Experts of a small language model: 64 experts in each of 8 layers.
Below are experts of layer 6 (counted from 0) of a mixture-of-experts language model. Rows are named router (the router's row for the expert), up (a neuron's input weights, with its number) and show model dimensions 0-159. Each number is 50 + 12 x the weight over its row's rms, rounded and kept within 0 to 99.
After each expert's rows: "gets" lists some tokens that make up at least twice as much of what it gets as of all text; "mostly gets" lists some tokens that are sent to it at least half of the time. This comes from a sample of Wikipedia text that the model never trained on. Tokens count by the router's weight.

# expert 54
router:32 66 56 68 63 51 38 74 51 67 54 24 22 49 37 83 68 50 28 76 65 34 33 55 42 45 54 59 41 47 36 24 39 61 51 60 22 48 41 48 38 72 37 55 59 45 66 36 38 63 63 44 51 47 47 61 55 66 41 38 50 38 66 60 46 49 48 33 55 41 57 60 58 41 46 43 46 42 62 35 54 52 51 34 34 60 59 32 58 58 37 71 46 44 51 49 49 32 48 62 53 51 57 55 57 38 33 36 65 69 47 66 52 38 27 51 31 56 52 48 55 48 55 45 59 64 57 52 38 57 38 48 69 51 54 45 66 37 43 43 61 44 45 33 51 60 54 34 55 80 38 57 44 41 33 48 43 46 62 58
up1:42 46 23 59 53 48 57 55 47 62 48 45 57 48 43 82 37 44 50 68 47 46 42 31 35 41 55 64 38 31 26 47 72 62 46 55 41 61 49 57 42 47 39 49 48 32 47 40 36 32 63 57 51 66 44 57 54 48 52 75 41 41 58 61 62 57 48 47 72 58 43 50 51 50 58 65 44 52 49 40 42 41 31 69 48 48 28 48 69 68 21 75 45 51 54 25 56 31 56 41 66 57 37 46 60 73 45 40 28 62 60 33 43 46 47 74 54 49 44 63 38 37 49 37 62 56 57 78 41 59 38 67 67 67 54 52 56 52 46 59 51 48 64 56 51 43 35 47 67 46 45 42 44 68 66 25 66 46 41 58
up2:37 39 46 50 64 45 42 25 41 67 37 55 49 44 44 53 26 76 41 39 39 55 56 52 52 53 41 57 37 46 68 61 33 76 56 50 30 27 45 67 38 44 54 34 51 32 52 42 39 60 47 58 73 44 58 44 41 67 50 70 44 48 59 48 47 46 48 39 45 41 23 44 29 42 55 65 22 43 25 63 39 61 63 48 56 71 37 46 48 65 47 48 47 41 50 54 38 42 53 47 53 52 53 51 36 69 29 34 60 39 57 46 24 59 42 73 56 58 62 47 57 44 38 50 55 53 54 50 59 45 57 54 74 61 69 54 63 43 42 54 35 42 33 48 43 52 41 67 69 74 23 44 39 57 62 38 61 36 64 36
gets: " he", " He", "d", "st", "h", "ch"
mostly gets: " He", " he", " she", "He", " She", " gr"

# expert 43
router:53 58 58 56 61 70 25 74 22 43 51 30 46 53 55 59 58 57 40 72 41 57 53 49 44 40 48 59 29 53 42 25 53 67 53 38 49 37 41 30 46 73 27 65 70 61 56 47 28 51 61 38 45 66 48 56 26 65 54 36 66 47 72 58 56 59 68 56 63 60 51 59 53 40 52 51 36 42 63 41 61 68 49 46 39 56 47 55 59 58 40 65 46 46 39 33 44 58 41 42 50 39 57 52 54 63 41 36 64 63 31 74 44 44 46 63 35 34 56 62 53 58 29 46 62 48 53 43 45 55 36 16 47 27 53 68 50 54 54 39 55 52 55 62 80 51 57 39 45 52 35 34 59 60 37 47 38 34 50 55
up0:47 66 34 44 53 30 61 46 25 59 46 53 65 51 48 62 35 57 61 67 54 62 44 61 54 35 30 59 51 42 56 38 38 52 59 53 46 45 50 31 46 50 55 42 57 41 27 30 71 57 54 64 44 46 57 72 44 62 44 32 63 53 53 48 59 34 73 46 41 41 52 52 40 50 55 48 47 52 46 65 36 52 44 46 69 60 52 26 40 62 49 22 60 50 41 54 58 35 48 52 54 47 58 48 49 70 49 30 66 49 24 51 49 57 47 52 57 48 36 45 45 47 26 48 53 44 59 52 54 68 71 57 64 40 74 78 30 67 36 59 53 67 88 56 44 56 51 65 57 62 55 64 23 40 60 64 46 75 61 39
up1:55 69 49 64 47 69 57 59 52 55 60 56 52 21 47 51 31 36 74 59 60 49 70 80 62 61 37 55 26 63 62 42 38 58 51 40 55 74 39 35 42 52 43 42 27 55 56 40 28 33 57 28 26 69 30 63 59 41 52 67 45 59 67 41 39 61 51 63 52 46 60 56 64 33 50 23 50 52 60 39 54 74 58 31 49 50 56 67 54 50 35 54 27 54 46 53 27 50 72 62 47 48 34 48 44 47 32 55 63 56 49 53 44 49 47 69 55 39 53 53 59 52 67 48 55 54 58 53 67 44 35 51 62 46 37 52 51 26 63 40 58 39 56 52 54 58 51 54 68 35 52 39 46 63 30 42 54 70 50 54
gets: " Al", "2", " de", "al", " El", " La"
mostly gets: " Al", " El", "Al", " San", "ง", " del"

# expert 3
router:49 62 41 70 58 46 39 65 44 65 65 40 32 59 35 42 45 52 57 45 60 49 54 54 43 52 45 51 53 41 38 17 46 58 44 48 58 39 63 40 35 62 47 42 67 25 78 58 47 54 45 49 51 75 59 65 48 45 34 55 62 48 48 49 54 49 55 37 56 55 38 54 60 47 48 30 39 45 75 57 59 70 65 37 31 64 51 35 69 61 51 52 50 56 49 40 36 43 19 67 50 31 53 39 58 39 31 51 52 43 56 49 49 40 42 66 58 46 48 45 75 36 32 41 72 64 62 35 45 58 52 14 42 26 56 72 40 61 52 40 63 28 63 43 51 55 38 70 51 40 40 29 48 42 53 54 65 51 40 47
up0:63 37 48 33 60 44 62 61 43 35 62 67 50 25 62 59 57 62 53 51 43 39 46 51 51 51 41 46 53 61 77 53 58 77 57 33 45 32 56 39 49 43 56 53 37 54 37 50 26 63 68 65 61 65 65 49 52 47 62 52 48 65 52 40 87 55 48 42 77 63 63 59 50 54 37 59 43 42 34 39 57 55 39 64 71 41 40 53 52 47 47 54 60 50 54 74 36 64 43 33 64 25 33 45 62 67 50 35 48 63 50 52 44 46 68 43 50 53 53 41 42 74 76 53 49 70 78 36 40 64 32 39 52 57 43 41 36 65 38 45 46 49 46 30 43 44 54 38 52 43 45 55 68 26 43 58 58 37 45 45
up1:40 51 58 62 51 37 49 38 59 30 46 50 61 32 25 37 38 61 40 52 45 51 33 69 43 61 55 70 53 59 45 53 64 51 41 52 42 47 37 62 34 73 64 67 59 70 58 41 35 46 48 63 50 17 43 42 26 38 39 57 35 62 57 57 45 81 55 33 50 50 71 39 52 48 27 35 37 40 39 34 58 57 61 64 33 60 61 60 35 77 37 59 57 49 57 41 55 59 53 53 38 58 57 64 51 64 55 39 48 44 52 54 65 67 40 67 54 37 57 42 76 44 61 52 33 44 41 39 45 38 55 69 53 43 50 68 41 65 39 63 49 57 55 39 59 48 34 46 48 56 38 28 57 51 53 71 34 29 66 38
gets: " ", "-", " (", "–", " con", " Vi"
mostly gets: " con", " Vi", " Cor", " Ver", " Con", " Ven"

# expert 29
router:40 59 48 62 73 46 46 56 55 47 64 54 27 60 37 50 71 57 32 62 44 62 62 53 50 35 57 30 47 57 21 25 50 56 52 33 40 33 40 46 29 49 36 31 65 49 62 33 32 49 59 39 47 61 71 69 15 42 57 50 71 41 52 54 67 43 39 45 59 50 45 45 49 61 47 52 58 41 70 50 44 63 65 44 43 71 40 41 69 43 45 61 56 51 59 39 30 36 34 59 70 40 51 43 71 56 50 55 54 48 41 80 45 52 37 67 30 45 62 59 54 41 56 46 55 64 55 49 42 76 36 31 52 39 43 71 40 63 66 55 51 38 55 55 56 60 45 57 52 46 40 33 33 39 33 55 57 51 43 53
up1:34 46 29 45 56 59 50 60 47 60 69 48 31 45 23 66 46 55 39 49 56 37 55 34 54 63 52 66 42 38 50 40 51 48 46 54 52 46 64 50 51 48 39 46 56 81 52 68 56 16 60 67 78 36 53 38 49 57 59 43 77 52 65 43 60 49 39 56 45 31 20 61 64 44 62 63 53 50 50 48 53 70 55 53 61 40 44 39 62 60 49 45 52 45 47 69 28 38 32 74 50 52 65 49 53 66 34 64 58 58 40 63 31 63 54 52 69 62 59 64 75 74 63 43 43 41 66 46 47 66 50 25 62 47 57 40 60 53 54 41 58 45 40 52 59 53 37 47 46 35 56 72 46 46 57 39 41 70 40 61
up2:53 67 36 49 48 65 44 52 52 34 61 41 30 48 49 43 73 20 43 45 73 47 66 46 33 56 47 42 55 57 46 49 47 53 35 77 75 28 56 41 57 49 38 45 38 65 40 54 42 30 43 26 49 43 30 51 42 69 25 65 38 40 58 60 72 48 41 54 49 57 38 40 53 54 32 51 52 49 62 40 48 78 28 42 66 62 45 39 40 50 50 52 52 41 52 46 34 44 76 51 33 40 44 60 44 39 44 48 55 55 46 66 70 48 64 42 54 45 50 42 76 36 46 26 60 53 51 58 53 31 28 48 65 35 41 59 51 52 72 39 43 44 50 43 48 39 51 46 58 61 40 74 74 55 55 31 58 42 44 39
gets: "\n", " \"", "–", "==", "-", "==="
mostly gets: " \"", "′", "″", "–", "=", " Mac"

# expert 47
router:32 56 40 56 66 59 44 62 26 59 57 49 22 49 47 39 52 51 35 45 61 51 51 45 28 50 45 45 44 42 36 42 53 57 32 36 55 41 40 41 31 66 36 34 52 58 49 37 32 37 62 46 58 46 55 59 29 62 40 47 69 50 65 47 73 48 48 63 68 63 46 55 72 47 53 44 31 00 70 51 65 50 57 51 30 68 60 37 56 61 44 37 70 52 43 31 47 35 35 50 46 41 66 70 45 54 46 50 55 72 43 70 40 55 47 58 40 55 54 50 48 40 34 43 54 59 67 48 49 52 34 40 68 50 51 53 54 51 57 38 74 38 61 37 44 66 36 52 58 63 44 39 49 41 48 58 74 48 48 67
up1:35 52 44 47 55 39 38 42 49 60 29 40 52 50 47 67 50 45 50 35 49 37 57 36 43 50 55 44 55 51 64 56 66 77 70 51 47 41 58 66 41 36 38 53 49 36 46 73 68 48 40 71 45 50 61 63 42 59 22 41 45 34 66 63 61 48 57 37 54 35 57 57 53 60 42 74 31 47 39 35 60 48 35 43 58 36 30 41 59 84 60 58 55 27 35 76 33 54 52 59 50 67 62 28 44 37 63 19 35 51 53 51 55 48 60 51 17 45 61 45 59 63 49 59 51 44 36 42 38 42 36 64 57 54 65 64 39 48 36 33 25 42 60 42 57 50 29 50 43 57 47 59 47 52 52 37 44 44 62 53
up2:42 48 42 63 46 55 41 43 47 46 79 47 54 56 61 47 50 56 61 51 59 39 54 61 28 40 55 32 42 44 38 49 26 52 45 57 57 32 58 28 46 42 72 43 61 23 49 51 52 27 40 26 42 57 50 79 57 45 58 48 59 60 63 62 34 80 51 60 38 31 48 47 31 51 49 34 49 49 62 60 65 57 67 76 47 39 76 53 70 69 58 69 62 41 54 54 40 50 26 44 63 54 76 54 45 77 42 51 57 47 49 55 33 55 67 57 52 61 56 41 50 52 54 52 40 45 46 37 40 34 46 61 39 48 49 58 44 63 69 39 68 59 46 40 55 61 40 44 47 64 48 36 61 49 43 63 60 34 21 44
gets: " of", " in", " with", " for", " to", "ing"
mostly gets: " because", " with", " took", " among", " have", " includes"

# expert 18
router:39 57 49 63 52 65 30 48 42 62 43 55 51 44 44 67 44 44 50 68 56 48 70 49 35 44 56 41 38 32 47 21 59 51 50 37 50 53 33 32 28 49 43 44 59 32 63 49 50 55 67 51 39 63 60 57 38 61 30 61 54 26 75 48 69 56 51 58 50 44 52 70 43 40 32 32 32 39 44 42 42 64 53 36 46 57 53 61 68 73 58 39 53 48 48 51 40 38 60 51 40 50 58 68 44 46 43 26 60 62 24 61 47 31 38 59 26 46 60 40 52 28 30 52 67 71 57 56 61 66 44 48 59 43 59 62 22 37 56 57 49 30 46 39 62 58 34 65 61 57 48 21 56 51 55 56 63 48 44 64
up1:24 64 35 33 50 54 36 68 46 53 38 63 58 43 54 68 50 32 37 65 68 45 41 40 70 21 61 70 63 40 49 50 55 56 58 28 34 35 58 45 44 60 49 58 35 40 85 46 55 54 44 64 67 72 44 45 51 35 42 40 44 43 44 45 37 42 54 51 54 48 59 36 69 37 56 47 84 48 73 36 47 48 60 51 68 52 56 51 64 53 49 44 49 76 47 52 54 58 35 45 52 33 53 40 43 36 49 44 45 63 64 36 52 78 55 48 34 53 68 53 51 30 53 49 48 43 44 54 45 67 58 63 58 55 38 58 45 40 22 38 65 45 57 31 63 41 36 50 67 50 27 38 59 45 38 44 42 45 62 43
up2:67 55 44 54 64 50 58 42 54 47 47 52 47 65 57 49 42 54 54 49 37 51 53 46 35 57 51 28 30 42 45 50 59 60 72 59 48 42 48 43 54 75 41 43 63 64 51 64 32 46 41 34 67 56 75 49 30 48 39 51 53 50 66 66 40 57 46 47 47 47 44 54 49 46 43 47 23 42 49 35 55 77 41 55 59 46 36 41 39 67 54 71 48 43 60 53 30 54 41 82 46 43 53 72 51 51 54 34 77 76 06 53 41 55 39 70 49 40 72 51 35 51 46 54 38 62 56 58 61 52 30 46 39 36 34 28 52 28 68 38 53 60 49 58 50 54 62 40 51 53 55 46 22 56 30 50 55 51 60 60
gets: " ", "\n", "lo", "to", "co", "yl"
mostly gets: " Clade", " classification", " species", "phy", "yl", "oid"

# expert 8
router:45 69 55 56 64 71 36 58 26 56 61 31 53 31 33 61 64 54 42 58 44 48 46 39 34 36 44 46 44 39 44 23 47 62 43 45 36 33 35 46 42 53 28 57 66 46 47 43 16 60 66 39 58 53 67 54 48 67 57 44 64 29 49 65 54 46 49 63 53 42 36 51 53 25 44 31 51 32 54 52 61 69 51 51 55 82 52 44 63 46 43 52 68 55 51 31 51 48 36 58 48 36 42 51 57 46 45 46 59 62 35 78 37 54 46 57 44 52 52 48 61 56 51 23 69 63 64 52 36 64 44 36 40 29 60 54 25 48 66 32 65 47 54 47 57 61 46 42 62 72 52 39 54 53 52 49 58 30 53 66
up2:47 56 49 41 53 49 44 60 61 45 38 63 48 27 47 56 46 42 42 54 57 53 59 44 37 50 34 57 34 31 64 44 45 46 51 51 53 55 44 69 35 31 46 55 47 32 49 51 65 44 52 53 63 51 42 76 58 48 59 68 39 33 57 43 66 37 32 60 39 59 39 60 76 65 46 40 41 32 65 59 53 62 73 52 43 49 46 37 81 39 66 54 51 26 42 63 45 62 72 43 36 75 48 58 42 34 62 40 37 43 37 49 54 55 33 63 61 43 67 56 44 18 55 42 43 55 54 81 64 71 62 65 51 36 72 68 55 43 66 63 47 55 63 38 36 39 44 35 56 33 57 59 56 56 44 61 68 36 41 48
up3:34 52 51 49 39 68 59 54 40 53 38 50 48 36 57 63 36 23 46 59 51 49 50 51 59 54 48 69 39 52 51 52 46 55 58 60 39 36 48 57 32 31 38 50 58 38 38 39 48 55 58 73 45 53 38 60 55 45 45 63 29 59 50 56 58 56 42 49 42 72 55 63 31 65 53 65 28 39 50 42 36 63 64 37 55 34 58 60 59 41 52 83 53 43 68 51 62 32 36 43 54 43 52 48 53 39 52 45 71 56 60 56 54 39 48 96 62 44 32 71 35 29 35 45 61 57 51 19 44 53 40 31 54 35 33 40 49 51 41 30 48 39 78 48 57 52 47 53 34 46 55 35 29 31 56 39 53 43 44 36
gets: "0", "2", "1", "3", "4", "5"
mostly gets: " —", "0", " DNF"

# expert 42
router:42 61 57 50 61 61 31 79 47 56 53 39 53 47 60 64 45 41 39 65 59 69 48 28 32 52 34 60 33 30 46 30 61 52 57 48 28 47 31 55 44 57 39 42 56 44 61 43 35 44 58 48 42 54 59 75 21 53 40 40 51 53 47 66 48 63 56 67 48 50 51 55 70 28 27 49 49 40 66 43 77 67 64 39 50 54 55 56 49 64 37 51 54 43 42 43 41 55 33 49 50 50 57 54 64 50 58 38 59 57 34 83 42 48 54 54 43 43 56 59 43 29 41 23 49 42 57 49 37 54 49 30 71 29 51 52 28 40 50 43 51 42 57 36 76 56 32 44 43 49 32 45 26 48 30 55 63 42 61 52
up1:49 55 48 56 44 54 62 32 43 55 52 66 46 31 58 55 53 41 59 51 60 45 51 68 64 53 48 56 58 45 49 42 55 53 59 62 44 55 50 43 52 55 32 64 66 46 63 45 56 29 35 57 46 50 61 46 34 67 33 53 59 47 53 55 49 37 38 43 54 74 55 41 55 77 43 54 59 43 45 42 34 73 59 55 55 61 50 39 47 34 52 48 60 64 62 45 41 37 06 50 47 51 51 56 69 48 23 47 53 60 51 61 59 52 47 34 76 50 52 26 57 60 59 48 64 79 57 60 55 57 21 62 63 45 28 40 35 56 44 44 65 46 11 35 46 61 70 55 53 34 56 21 62 54 42 25 49 56 60 54
up2:39 44 29 46 62 50 42 38 57 50 43 49 38 25 58 39 42 42 37 47 72 70 56 38 48 45 38 59 61 51 47 48 55 63 56 60 48 43 45 50 47 42 32 57 68 44 81 49 45 31 57 43 54 63 48 50 46 46 26 40 49 43 44 41 50 62 50 79 56 51 50 70 59 48 44 62 43 40 72 71 53 72 63 39 53 57 51 42 47 38 41 34 48 47 57 50 41 50 53 55 49 31 72 47 33 46 56 34 54 71 53 45 60 34 49 40 39 40 48 52 64 21 30 29 58 62 39 72 36 46 50 53 64 64 49 50 48 54 20 45 81 54 39 30 29 67 65 41 44 50 42 32 56 47 31 28 58 40 61 35
gets: " A", "a", "k", "ka", "i", "A"
mostly gets: "ya", "iya", " Za", "aya", " A", "ka"

# expert 34
router:38 66 52 66 83 50 43 49 46 50 63 51 43 48 23 60 46 54 54 46 52 67 40 54 44 50 42 57 37 49 38 19 60 58 47 43 44 47 40 38 53 58 57 42 68 58 75 59 44 55 61 42 62 47 54 57 40 69 47 60 60 34 52 32 58 46 45 48 58 55 52 52 48 52 34 26 40 35 55 49 40 54 53 43 38 73 52 39 76 46 52 51 57 53 49 38 47 34 34 51 58 38 70 53 56 46 47 46 59 41 40 52 54 67 13 77 37 44 44 50 62 54 60 18 48 62 64 47 49 81 49 41 51 32 54 61 41 29 43 55 55 34 68 28 45 58 53 60 55 48 63 24 42 31 57 52 75 35 59 57
up1:54 49 56 69 53 42 58 41 43 53 58 54 38 42 37 63 42 25 44 30 53 53 46 31 54 66 57 42 86 34 39 44 56 47 48 46 47 53 35 49 47 56 31 51 48 63 40 50 58 59 58 58 50 40 65 67 61 93 27 49 49 55 42 41 44 64 51 37 76 56 40 41 56 62 47 53 33 48 42 24 55 43 45 65 72 47 52 50 33 57 55 44 29 41 54 51 38 45 34 61 54 50 41 60 50 44 58 56 69 41 42 36 39 50 40 38 38 54 37 47 32 49 35 32 59 49 42 54 52 58 41 49 62 52 37 65 67 46 51 61 51 38 32 65 33 60 67 64 29 55 54 44 61 31 31 32 23 71 28 54
up2:65 53 49 32 52 61 50 54 29 58 41 54 57 51 35 47 53 53 31 56 42 60 60 46 62 45 33 42 47 49 43 31 56 52 36 61 29 31 68 12 34 34 50 50 71 60 68 40 55 54 32 64 57 35 73 57 72 65 26 39 48 38 55 67 58 80 45 59 60 39 32 72 72 48 73 72 62 47 38 50 48 54 46 33 35 48 52 52 57 68 53 51 57 47 46 50 38 62 58 57 59 50 55 22 35 49 47 68 55 55 47 51 55 46 53 63 54 70 46 36 58 55 58 62 55 84 39 56 43 56 66 60 43 43 49 47 61 69 43 56 42 51 44 59 45 33 54 49 51 41 48 49 37 31 57 63 58 65 50 40
gets: "-", " (", "\n", " ", " |", "|"
mostly gets: " Animali", "(", "km", "^{", " (−", " metres"

# expert 10
router:58 68 58 67 52 50 21 56 38 74 74 25 38 53 53 56 67 57 34 53 70 59 57 36 42 58 54 58 28 53 46 16 64 50 47 41 56 44 66 39 42 43 41 60 70 40 58 53 54 59 46 56 50 70 47 53 31 56 38 62 76 57 78 53 57 42 49 41 61 50 47 59 54 54 33 34 43 41 67 47 53 58 56 32 51 66 49 46 54 69 43 65 41 50 37 49 21 61 24 44 63 32 53 59 71 35 40 45 79 49 40 57 35 41 38 60 45 45 57 48 56 44 49 42 61 55 51 33 49 67 52 26 39 47 66 65 41 60 52 34 65 42 43 58 69 45 41 56 49 48 52 52 57 41 35 53 42 46 44 60
up0:48 36 29 72 57 55 51 47 24 43 45 44 34 43 57 63 62 53 56 44 78 39 31 75 27 51 49 46 45 50 51 52 57 84 44 44 43 40 60 53 53 76 41 45 57 45 65 57 51 52 55 28 42 45 59 54 30 68 32 50 49 52 48 48 47 51 74 65 72 56 66 44 53 71 58 35 24 49 52 46 63 51 51 43 48 65 42 50 50 48 47 61 64 59 74 42 57 25 20 52 57 49 53 73 65 33 46 50 73 67 41 48 42 36 50 37 46 33 40 56 51 51 32 51 58 35 46 54 42 41 44 40 69 58 55 60 49 45 45 51 43 47 52 59 82 60 32 49 38 68 52 43 58 35 56 34 48 47 54 58
up1:54 47 62 50 53 67 46 47 26 32 36 30 61 37 53 59 52 57 48 49 42 44 54 65 12 58 62 65 55 40 55 41 45 80 42 27 43 57 49 51 67 49 39 42 62 35 51 51 53 43 54 42 60 41 68 66 43 55 54 42 34 52 55 29 31 34 59 56 60 46 43 53 69 37 63 61 22 50 61 70 56 58 40 51 54 59 52 32 52 43 58 48 54 61 52 40 51 59 58 57 54 36 68 49 72 48 46 57 69 51 52 63 43 75 23 29 78 50 51 47 44 49 46 47 74 58 40 56 32 36 51 24 63 50 50 68 74 36 29 42 41 51 43 53 38 58 47 46 39 56 61 25 55 47 45 59 50 52 62 38
gets: " de", " New", " Re", " De", " Le", " re"
mostly gets: " Le", " De", " Re", " con", " New", " de"

# expert 15
router:31 57 38 45 57 75 55 62 41 62 42 39 39 53 40 70 49 38 36 44 61 53 54 40 49 49 43 47 32 28 38 41 49 51 52 51 34 40 40 55 29 53 42 52 55 39 53 52 29 61 56 44 41 64 81 50 42 60 41 50 57 20 57 47 52 45 63 60 56 46 53 49 47 45 33 32 37 23 55 41 66 63 66 23 40 73 48 40 54 62 51 53 67 47 35 47 28 57 49 64 54 35 68 42 52 47 40 53 54 62 37 52 20 52 50 57 43 49 70 51 59 27 53 40 52 47 61 57 40 62 45 37 74 54 56 50 35 57 57 37 51 42 63 37 66 61 33 63 68 58 29 29 28 37 49 72 49 39 58 59
up2:52 44 37 37 56 53 56 41 62 52 52 53 31 53 66 57 59 39 55 50 54 55 21 49 52 55 64 57 50 38 59 47 60 54 41 47 31 46 63 34 60 73 50 48 29 66 38 40 34 67 63 56 35 57 66 48 35 68 76 55 38 49 56 47 66 38 74 32 17 70 40 42 28 71 36 63 53 32 55 39 45 46 60 32 67 59 46 56 54 37 51 28 37 47 43 36 41 33 52 51 59 60 65 54 57 41 62 52 64 38 42 46 57 46 51 49 51 72 56 42 70 57 35 45 55 42 43 59 52 62 45 49 40 37 65 55 36 74 31 39 65 48 64 29 48 47 58 46 71 43 43 44 70 53 28 64 52 40 64 61
up3:44 47 34 63 48 34 50 48 20 52 55 33 54 64 41 45 54 44 36 34 34 35 58 53 61 38 46 69 76 44 43 49 47 44 37 48 33 40 58 56 65 53 40 55 32 64 42 56 48 38 56 38 50 59 53 48 46 54 57 40 53 38 52 61 63 57 63 36 60 31 46 40 72 55 47 42 45 46 27 16 53 37 54 36 36 50 49 52 53 34 48 68 47 65 60 40 49 62 57 63 59 49 59 49 49 73 68 33 63 51 40 66 46 43 65 36 53 39 46 51 40 56 39 42 52 47 43 44 54 60 71 43 49 46 84 52 31 58 38 48 46 72 72 74 38 39 47 68 62 54 49 48 61 33 67 47 64 28 37 19
gets: "s", "ation", "es", "ers", "ity", " House"
mostly gets: " events", "ities", "ism", " People", "ization", "ations"

# expert 13
router:29 57 41 63 72 57 47 55 43 45 69 41 05 42 43 50 58 49 35 47 45 71 58 54 31 40 54 34 33 55 37 29 53 62 49 43 57 52 53 37 46 68 49 30 54 48 61 37 38 49 61 42 42 68 65 61 25 61 53 71 61 35 54 42 58 55 55 58 66 64 48 48 58 42 46 43 45 46 64 42 47 68 53 44 48 88 51 31 87 46 30 64 70 58 54 43 33 45 57 70 59 40 57 49 67 47 46 52 56 53 50 52 43 41 32 65 50 45 61 56 65 36 43 27 51 64 55 45 46 58 40 50 64 45 60 64 38 64 40 49 54 44 75 44 60 55 42 57 64 57 39 45 49 33 46 45 63 37 43 46
up1:38 73 45 46 68 60 40 52 37 63 45 39 54 38 54 63 39 28 62 54 60 52 59 49 30 29 25 69 39 32 53 44 78 62 19 64 61 31 44 45 43 57 53 70 45 39 64 30 43 26 74 57 50 75 50 41 43 39 29 51 60 67 71 56 45 51 50 52 48 65 64 53 52 23 59 59 31 50 62 73 48 61 53 46 27 43 55 57 59 51 50 56 52 41 50 41 47 45 21 38 51 32 62 31 53 60 49 44 43 61 37 49 43 30 55 51 62 51 56 42 58 40 40 33 57 48 58 48 62 46 47 27 57 49 61 52 55 31 56 48 55 55 63 45 59 42 43 35 36 63 44 35 46 61 43 39 33 55 49 41
up2:44 48 58 57 56 49 50 51 38 74 48 57 40 60 70 41 34 31 41 56 60 60 32 79 28 31 54 57 53 55 62 46 42 66 52 43 42 43 44 45 28 58 53 30 46 52 55 50 49 39 37 46 64 50 32 75 75 38 49 36 53 53 67 52 57 79 56 53 48 60 72 73 44 68 44 33 46 46 45 50 60 46 68 53 56 54 45 36 45 55 34 43 58 63 62 30 54 44 57 51 42 54 33 74 57 35 71 65 41 65 41 81 31 35 41 57 57 53 39 30 41 62 52 45 41 49 49 58 38 63 59 40 42 58 45 46 35 70 64 43 50 43 77 51 46 40 33 44 35 42 51 43 31 57 55 43 39 54 40 63
gets: " (", "\n", " \"", " un", "/", "("
mostly gets: " \"", "(", " un", " (", " $", "$"

# expert 16
router:57 65 53 66 63 68 38 69 49 40 58 34 44 44 56 67 58 45 54 58 63 54 46 43 37 60 24 57 23 33 50 25 59 53 52 58 39 35 33 52 52 59 39 62 66 50 73 45 33 40 53 44 51 61 78 58 37 54 40 30 60 48 55 61 63 59 41 43 55 57 54 61 69 30 27 40 50 41 64 43 60 63 54 44 41 55 53 45 49 62 47 64 48 53 49 28 37 47 35 64 54 36 54 55 65 40 39 51 67 54 54 49 43 37 29 60 49 59 60 50 66 34 54 45 60 55 68 40 54 61 36 32 83 29 40 65 47 46 41 25 69 42 67 51 50 57 50 48 42 56 28 21 50 65 35 46 60 39 52 52
up1:55 47 48 54 52 72 55 49 40 51 55 61 43 47 34 73 49 40 41 42 47 31 42 49 34 32 68 30 66 46 59 47 65 48 52 45 53 34 53 34 36 41 56 54 43 08 54 61 41 48 51 64 54 45 51 24 70 64 60 53 47 42 40 49 42 33 34 39 30 65 19 58 46 50 62 55 50 51 42 62 70 68 53 19 46 45 29 53 40 42 44 64 57 70 50 45 46 62 37 58 67 47 66 43 40 57 40 51 44 57 40 45 25 62 41 35 49 77 49 42 57 40 50 49 40 45 30 33 64 59 63 37 42 50 57 49 65 36 38 50 52 49 35 53 57 79 45 51 52 47 28 42 54 43 37 66 64 38 45 63
up2:36 56 46 55 60 67 73 70 36 43 57 58 60 55 66 43 30 50 63 60 53 62 52 56 34 66 48 54 34 56 27 39 59 60 29 43 30 59 61 74 56 38 43 41 57 53 58 44 53 31 57 58 46 29 56 57 55 59 62 57 41 61 45 67 57 75 66 58 40 65 47 29 60 29 38 53 49 53 68 43 56 37 61 78 66 53 36 40 52 44 33 36 45 48 64 70 61 61 53 45 39 44 61 50 54 42 52 50 51 59 37 52 57 40 53 56 44 75 66 50 38 41 57 39 53 48 62 30 63 84 41 44 61 47 37 35 50 44 56 35 58 44 46 48 51 57 48 52 62 53 50 57 23 59 24 29 50 31 28 34
gets: "s", "n", "d", "k", "in", "t"
mostly gets: "а", "о", "น", "и", "н", "е"